Below are experts of layer 3 (counted from 0) of a mixture-of-experts language model. Rows are named router (the router's row for the expert), up (a neuron's input weights, with its number), down (a neuron's output weights, with its number) and show model dimensions 0-127. Each number is 500 + 50 x the weight over its row's rms, rounded and kept within 0 to 999. Numbers have three digits each.
After each expert's rows: "gets" lists some tokens that make up at least twice as much of what it gets as of all text; "comes before" lists some tokens at least twice as common just after its tokens as in all text. This comes from a sample of Wikipedia text that the model never trained on. Tokens count by the router's weight.

# expert 36
router:563500538530488527529538591544425455579601581453458567512439477477456531522500416494485412457497504455515506517456522469527468478537492503464535482454478573504413506465488467452549511494429459416426503492480518436527429534552449522522487451591487540461559547459424504478445451469416565566565533422484605431420571419497555504603509466460504506470614485609514475564507429476591447464452
up1:525481531376536530552508488509513480488491444585483543407501666550501513478509536472473504476529472452521475431455520604485551489551458480500566477471552477420457429504547526499488530524599622436476589546466477506450437553448486523481555613379483478436528555451505467460546544510506543508493417484446543553525495547399552462415485574552463415481472449448524500494452561543460495493586
down1:449515493582438497530550494529528452524470433508529510397532485526435578475485477510576508496503481520517432474493437538434497474487528546471601467422510413479510540453569484441573524572396503552563594536462486539537450483521517504554560455621503532550518471450452525497489452581569454534596447521497521596470374492509559557506605491616470522503430509450579484448500447543562494419556
gets: ")", "%", "\"", "}", "″", "°"
comes before: " |", "\n", "N", ")", " (", ";"

# expert 38
router:540448546450537525556520571501516461479516554454555618507495500418470469500518490499446419523522444476622586507413402406429434545427475451471471563527456547474513574537520483459480576423467480501471468511546507524533436487500497589461520491553515544411589591405402430469442431521442496561523486441481557481519503474538455538570534457425587561487515500569521468534457525576480504556449
up0:501559569462487390449443477448500548481531598503513488428498536562476535529488455540402535533519607445502486561500531464546487457478537583578554571413491470630478447534398550431507432519501496524585514533531481454576481416509611509531421479529469530499475461456486449468512543547430352475488469440509548524508485440493488434504493480512468525541412519586515526582601524465477470540504
down0:528455510512438561454432473540469389525443513567512413503467445420493472528480530459443391423572450515479486464495535470522493460525405480490432369473547579533548444561489492446540473492430450515527496534500499470483600544504487432460469476477400482511565409569515417528458484477537490586554415534479528586491536529442458521386570427520548519460433562545533555467463507509469564423543
gets: " (", " \"", "\"", "-", ")", "°"
comes before: "1", "2", "C", "E", "born", "S"

# expert 6
router:566515530468483564447554553558432427573581572481492551575473457477529513556429416576459419492561518429575581463473568440521506525461460465526570490504427552476524563458441439448558457470436463469437453522501536445553444572574447536471448456573552579435558568437440459460452434442433532545556561449553569456478511451527465458559469442443532467530563481570502515545483492493540528546522
up1:467585503460556396514518443480564488491538437486443460515518536560560424454525558558504455545464539445483567420531472539487495523561598545425434455515488441645451544515451597513468557515537544518496572471432495525436514424485544456503548484517539471486594518450490498533463513558559462478535463593446504474545541505532580484510603447529462565472499528514477551453577465450558410570367
down1:489506562563459449460464463518567464453414489460452605485504517420442517580484513531442423510550470429667467504516453474594511498490490541480533380483447481600476496628573505461467466485468468516530480450522534380511434483553486514492508418565479438487514466394470435486439432458488532528383502527471532433505541530512493458531523462496552432569458467539574525505552491481459579498516
gets: " ", "1", " In", "N", " University", " General"
comes before: " of", "s", "9", "1", " for", " Court"

# expert 30
router:539451554523442565468588544543412428589557576444485602548474468465551529547453456533466422494595550457563567511476545466500500564415477444553546484492444557469498512476455447459529435430427462483443486513503542443555479563574436556474444461556544563440553557425421455434464469443461519558541557439547573392480512435469467442504478454480569475556540448559490522512454486482536525525550
up0:559586533489552514529434440439561478429437518545532585532453425474516455515546476562494482537511534599477542432517504461477478505481465454608512454544582547522578521554540462470559661468474605532505560502588509498494499546499496468602485516492508430447411444415440461540480595417543480522473502497436591592530477558458573517498486485459472524537518458508506539511556516448460613467523
down0:514491520433469524554519511466505475571539490375538544543562505575545518539500574479436509548458444383518600591505448464505392462528363586572526418586492512504462488499554520480541499527482497524491475489432544381540442511558589522517475473484489462563568476459510386528466491509495447519498522462526415557523454486504419495518545434451496510465572463504427506508589443526550460496388
gets: " as", "'", " As", " named", " called", " due"
comes before: "s", " to", " the", " a", "|", "ing"

# expert 3
router:544524566485410546505473551550523431529559569473444486557538485502454506579417469575461489483627505415526530440428481448526511527433487485531470469490456553445543514513437443466543394465518528500429470517411544425585429475501492549447505475585583546535453555390408447464486461398480550569528508469559499439515518492502449463581413460445575517500486553567524476527467461532538480482593
up0:366575452510537532523443431471617533439438523555524445550503494540429444441464574481502583393478502457520513501479475460557504516578496495420570493430511585517512482528567534479503450530491551478561527496501482546424541534460481575505551529437509549607434510436460509450507516494396404514528504373567548420480539505579462526478581497571503545461456457447529499530494505432563527551438
down0:444559533532510486517573575474509541590448592536582558498437508544412507537504448509471390484538591500537463458462463498564529544500416413541541510498454564560564482430479493461507488556445479497502579521458487536467519556518584523462485464471427596557635467547543528441564414416462448502527477453499457560501462528586550479530496584594437582463412463491547445477508543513497494517558
gets: "'", " in", "s", " In", " S", "y"
comes before: "s", "t", "er", "n", "te", "ro"

# expert 27
router:527524535528526548491544556531454413552614563429538555518474452474563526560459469580428444472563545459554538461440565466520504516442441441533591475554463525485500553523433421465543439490459476456430451493508557438544469552592454538487424431581551567425546552470433461463441448454396528511551561442537553425472508456510486450578484428431572496506564487553554553543484499556542529548513
up0:465516502409538412592549471459585465430514516461484563507442518469473619508509564542577492550485536537492413475467520499410462563504560491513560468516448476521465527481426544372571543538519604401538537509555491489542571392505453376536452528483464514418550419531462573489475565452489520450483512438512515497487583548518545458477478508480490434502511411506489478585451439493442515470584
down0:580501527460508576529501538529524454527504472479503523394535460502459536588462438473451471449575509465602473542445574505467551545521549466498479470462558441519519481509374494480465470453518457459415543458547504394504437539540493358609470500514551484516562458439536525589445484522526492498455481540452488515483462479558513456596446491397585474545444499594467467555413525462623489551438
gets: "0", " ", "9", "1", "2", "=="
comes before: "1", "2", "0", "9", "8", "th"

# expert 33
router:545548532545506482558433472477517570510512559433515445550441469611512507445480443455409561502487527480538509464432577516527492547485472520466508491470607504442430515517505502455405451504460530535500467422482528503505422447492515474611434523489551443470587515434444470602483495494502452509537507563483551534568633553516524399528513585502523401582549455452500415531536414559445391557503
up0:492509472502539534470546521547454467433474556531515517459544531504481462462524526490415477441462484528543455528472446416542494540478563542532414582529467540551470551419556515424573480390478529437484534530437487506598509463539463572480544455551509420569550569492571533472455426554476544489456527436477564492463418416636622560451426509432499535524541552541457460420507469575524480413579
down0:469466502442450573510580535510496437470485621582370578488518589439535466498501493526452430470500492507573531471506451455542438429520465441534405419431464538563588494504534453418504500480528561520439528540479546619527575499480449606460574449502461515459556569430569517476462479515455509479488400477474570506553438464565508513490417482407474580495501483531523446482468520562548512461540
gets: "2", "1", "3", "4", "5", "6"
comes before: " |", "0", "–", ";", ".", "%"

# expert 37
router:447493516511480532462459598547510529574509443437481574401442468485495497500521533524531501569540563499377464536493480511463506511534510500556422502501586503456496430494536457509577476456425501407460490556481522483547407475493521378453453444521535448441476388483527453409505464533515392448521478509464506484451578502502453484447518476425610466488387564512534546602418552501587519549425
up0:457484450477546477571468525504572511462519489511467466464476534496419450520502533494495534468558477539428491372550543446529520464500580480477493397542573501434408409447447516502466502442510503495463484516597457415455540531496466516464494545491469418553485564549488558454707489572545457358490468522510463568465560499526535542417546469538524557482447573516429529496539586506502562466460
down0:556467497451541508484528517629505425576395528459388566398493433443565577518516547516548501506525497523464417534454475459546444531472530510497569534532465492497568487474616506476507430485513433447481580513504437590493490547520524381491455527441508500440422516391465482411463438467542482554539473509423484481512533449445477409519507523510456508531577576493503537511500494538542470632578
gets: "ed", "ly", "ing", "d", "ated", "ted"
comes before: " by", " to", " in", " as", " with", " on"

# expert 34
router:553464514447475518516437516452539419495476551619537550540477470438558412504453511505501435479517523575455584480470504432452579518479488463509489513531429517461491502511516441538459462500622462551450491387562537467606448519561433477462464462587566573448526597463424464544471466563502448539446563455474537498543462449587587478429488449457515479510517504552439486524543488463376504465613
up1:474531531499416534522676404508459577501554567573554553469497376473488546518540423485555529493421580500534498504450524444488585472497501461480382600532466588408506479504526539482537586441547497505573468527527516468560496535417476508488619499508504501481485486447544555506441551516497481470509536528490447506518535505471515522552497498448394493438348557528558494487547419496486504501476
down1:559461546410562536541487533506542584619535569481603517438523536443515536535505455481479468545477517539557489563530427557571441563538526541517484509483404507515524532513483573505557593460481447415524474516523529528586615457612393462494539487505544542434510443537441476449514401454545494462464505502590568458507521465460465508524567475396475439392545501549512482565452489553536561519476
gets: " ", "–", " +", " −", "/", "+"
comes before: "1", "2", "3", "4", "0", "5"

# expert 21
router:437399552560414610438535511562403431543525554509464507567447424493508533517485431526400409496589560425567464550425551512463554572524539464484502459465461501463538538536470415434502510520501423489497510512515520480561499525587521597537482432542509600474556515468511424510591432465517521474574621432551523460467518480458440432561474512440473512510510525540555507561457485533546462535522
up0:488526544460589525552505383476552538531537589517577571545589520434402513517460548527508489439487498491412492484446572505460525532514588467485420487520537399603505469457486562495470467589517557438522544455535526494458467484496434462440490499598454484535454573585544468521551567456451413456441494400499585469595476507536520470508542542536550549526587535466416497503517424533478507454417
down0:535485500467447475493555488490476469513574510459517600522399541460457475532518426532485502359542474538592517455522522464604462428554512568499510465539519512528487413514446428532555565563548432487456527543502491534514553456411468504464441524472446478548520522502583402430541507520571518524616576423481635528510411467527429530445541402474503436580517458468554526540524501511560481526437
gets: " that", " of", "th", "In", " In", " November"
comes before: " ", " the", " he", " it", " century", " they"

# expert 29
router:444523536564510470623553469516488544425539580503561470497593472556563509534464475508446464565462450451502491507414446499541604475577548538520551513407443489570508522410465455432431464447467465470442488538449430516568507496520510529402557517478532508559535466452517562424516476454482411517539483475534512491547483481425401491508583485564542501393506469504502540468391556573563591447574
up0:545546491503534461400445523452410460477544518462449444568545548551484550502478546419523535449531400454610469536468525521474506522609577528495424510494538427461434402430529521525451502555476526522516458485556540508461611479434518503455437538497557527535497523517494475542471376490526482566422492517510456572549530456597532481444519441594492529460572607494485569476493440547484370481477
down0:516491495491380546463493494560481440471609553482548488635458479511508590445524412527440454490512466512507462503510572500419451463477526496569483484432529535476596427468557443477446484465541508542514564493600493451483431513505546554478420415487483418515471593506518422620557484458558525473481471446468651519436476463539541519574484475431493568504426504505492475473540403539482550497471
gets: " in", " of", " by", " on", " with", " for"
comes before: " the", " a", " his", " an", " their", " its"

# expert 22
router:548615591504448472539477532525597421466577487534544480525451489528426506476568586445438525557513459494496530583496526447543570522520522473576553488433423566567512531521440544441510606449506440485468407557453562450587446494424575457522553498542573536602526471486553510496404459501477434487537496461465487518528496511442579582488516544503544545497537507417552520392531542515496538584522
up0:541602510534491399527424514574581523434546431459411448511531501444453507473425494509526543480537602498445553531442473477471465539532552650451515551502543495488444521511478452445519429483440458583503453470560535465541564538502508429499494418524534394557478506406480598489458469568473480562494486477466523520487482491628508539470495476540461430515544522546455517470561362553511510424445
down0:487420515533510477481497409505460480528545529508565464565540502458513565476531571445379544568532477439596557431486473511457543546463442512537494524555479427530504444568491460374471495493516498439425550539487538560459499569404492470538611524467504422482478483424479461510437594417469499411488545488490463534574430383577499595441438454505494446542572511440486546455478545588509498509520
gets: ":", " |", ";", " –", " /", ");"
comes before: " ", "\n", " A", " The", " W", " \""

# expert 28
router:501437545415470552456499469406499449533554529589579625507492401416510559488521453470496460478577544467512460486518524458459534518464445447457494471475429554434519460563449589505499487458464422475484458441525567516568594586509423461405455486595491521507502565533439555527469416437462470507539555405527529456521536491586522427525579470435581502482485529568557514516430455452432486490515
up1:511535442553460426496610403538522514417414524507497510471539470586502533492531577424525506534534619589478447536439431398527553509520548473550481511524471578503444595459493490537517492517589524519608519503495532394547498510536467531470533432488470454436532578441508530476492446390538518478565517515589481516517543493503514549452570448483409518518479495584427499457513445596480431459584
down1:491557530431515540546459577521481463538522593512566455550531593461527518469532522500474499488536493610466482461497503484552530460588468436474433471499464439494415497588414558454477472526546455440513475400512586612486561489542440458543449492563525521494497518482468453504476432520524452589495455449575433457449553440569469435547519422393463441448622457519518565514558585492527595506459
gets: "1", "9", ".", " ", "–", "2"
comes before: "9", "8", "7", "6", "5", "0"

# expert 17
router:351514437414492422525563505546496427537557482446422519430487554493534508440470544391572467459566553548464475535457433476475540554508533542558483510566453489571489459412500534515528554481545480491484530514424375485530491545482559518457460507541466429420468461451577509522436471539529434495522478460491459432411538464482424549423497452551589532455422445502545505556478522433487582441422
up1:509503514523483486435432461510523537424505468499427484471545440481460386520519434584572624461509587515388599515579470521585398477446516550544545534472522616462569452533523501465429513552505522576514428448485523535578457457556461478468521520487501468462467435527503552536439573458496437529466439475414430504507532510517518453570570512510436457589599557539429479538477448445504507464477
down1:520530594511574446603415455547571503469510495453481532534519460555507449500532437524510593479415614530541439480557482463554525541510480424536486446519495590431534532529446427470504534478568475505519519511513529542519475517554483537508378547552487496434537470513437500500452574515550653499413542432511518469480614501447555575543465584541448579508538556592560515526420454476510547535478
gets: " was", " be", " had", " also", " has", " not"
comes before: " to", " a", " in", " by", " the", " as"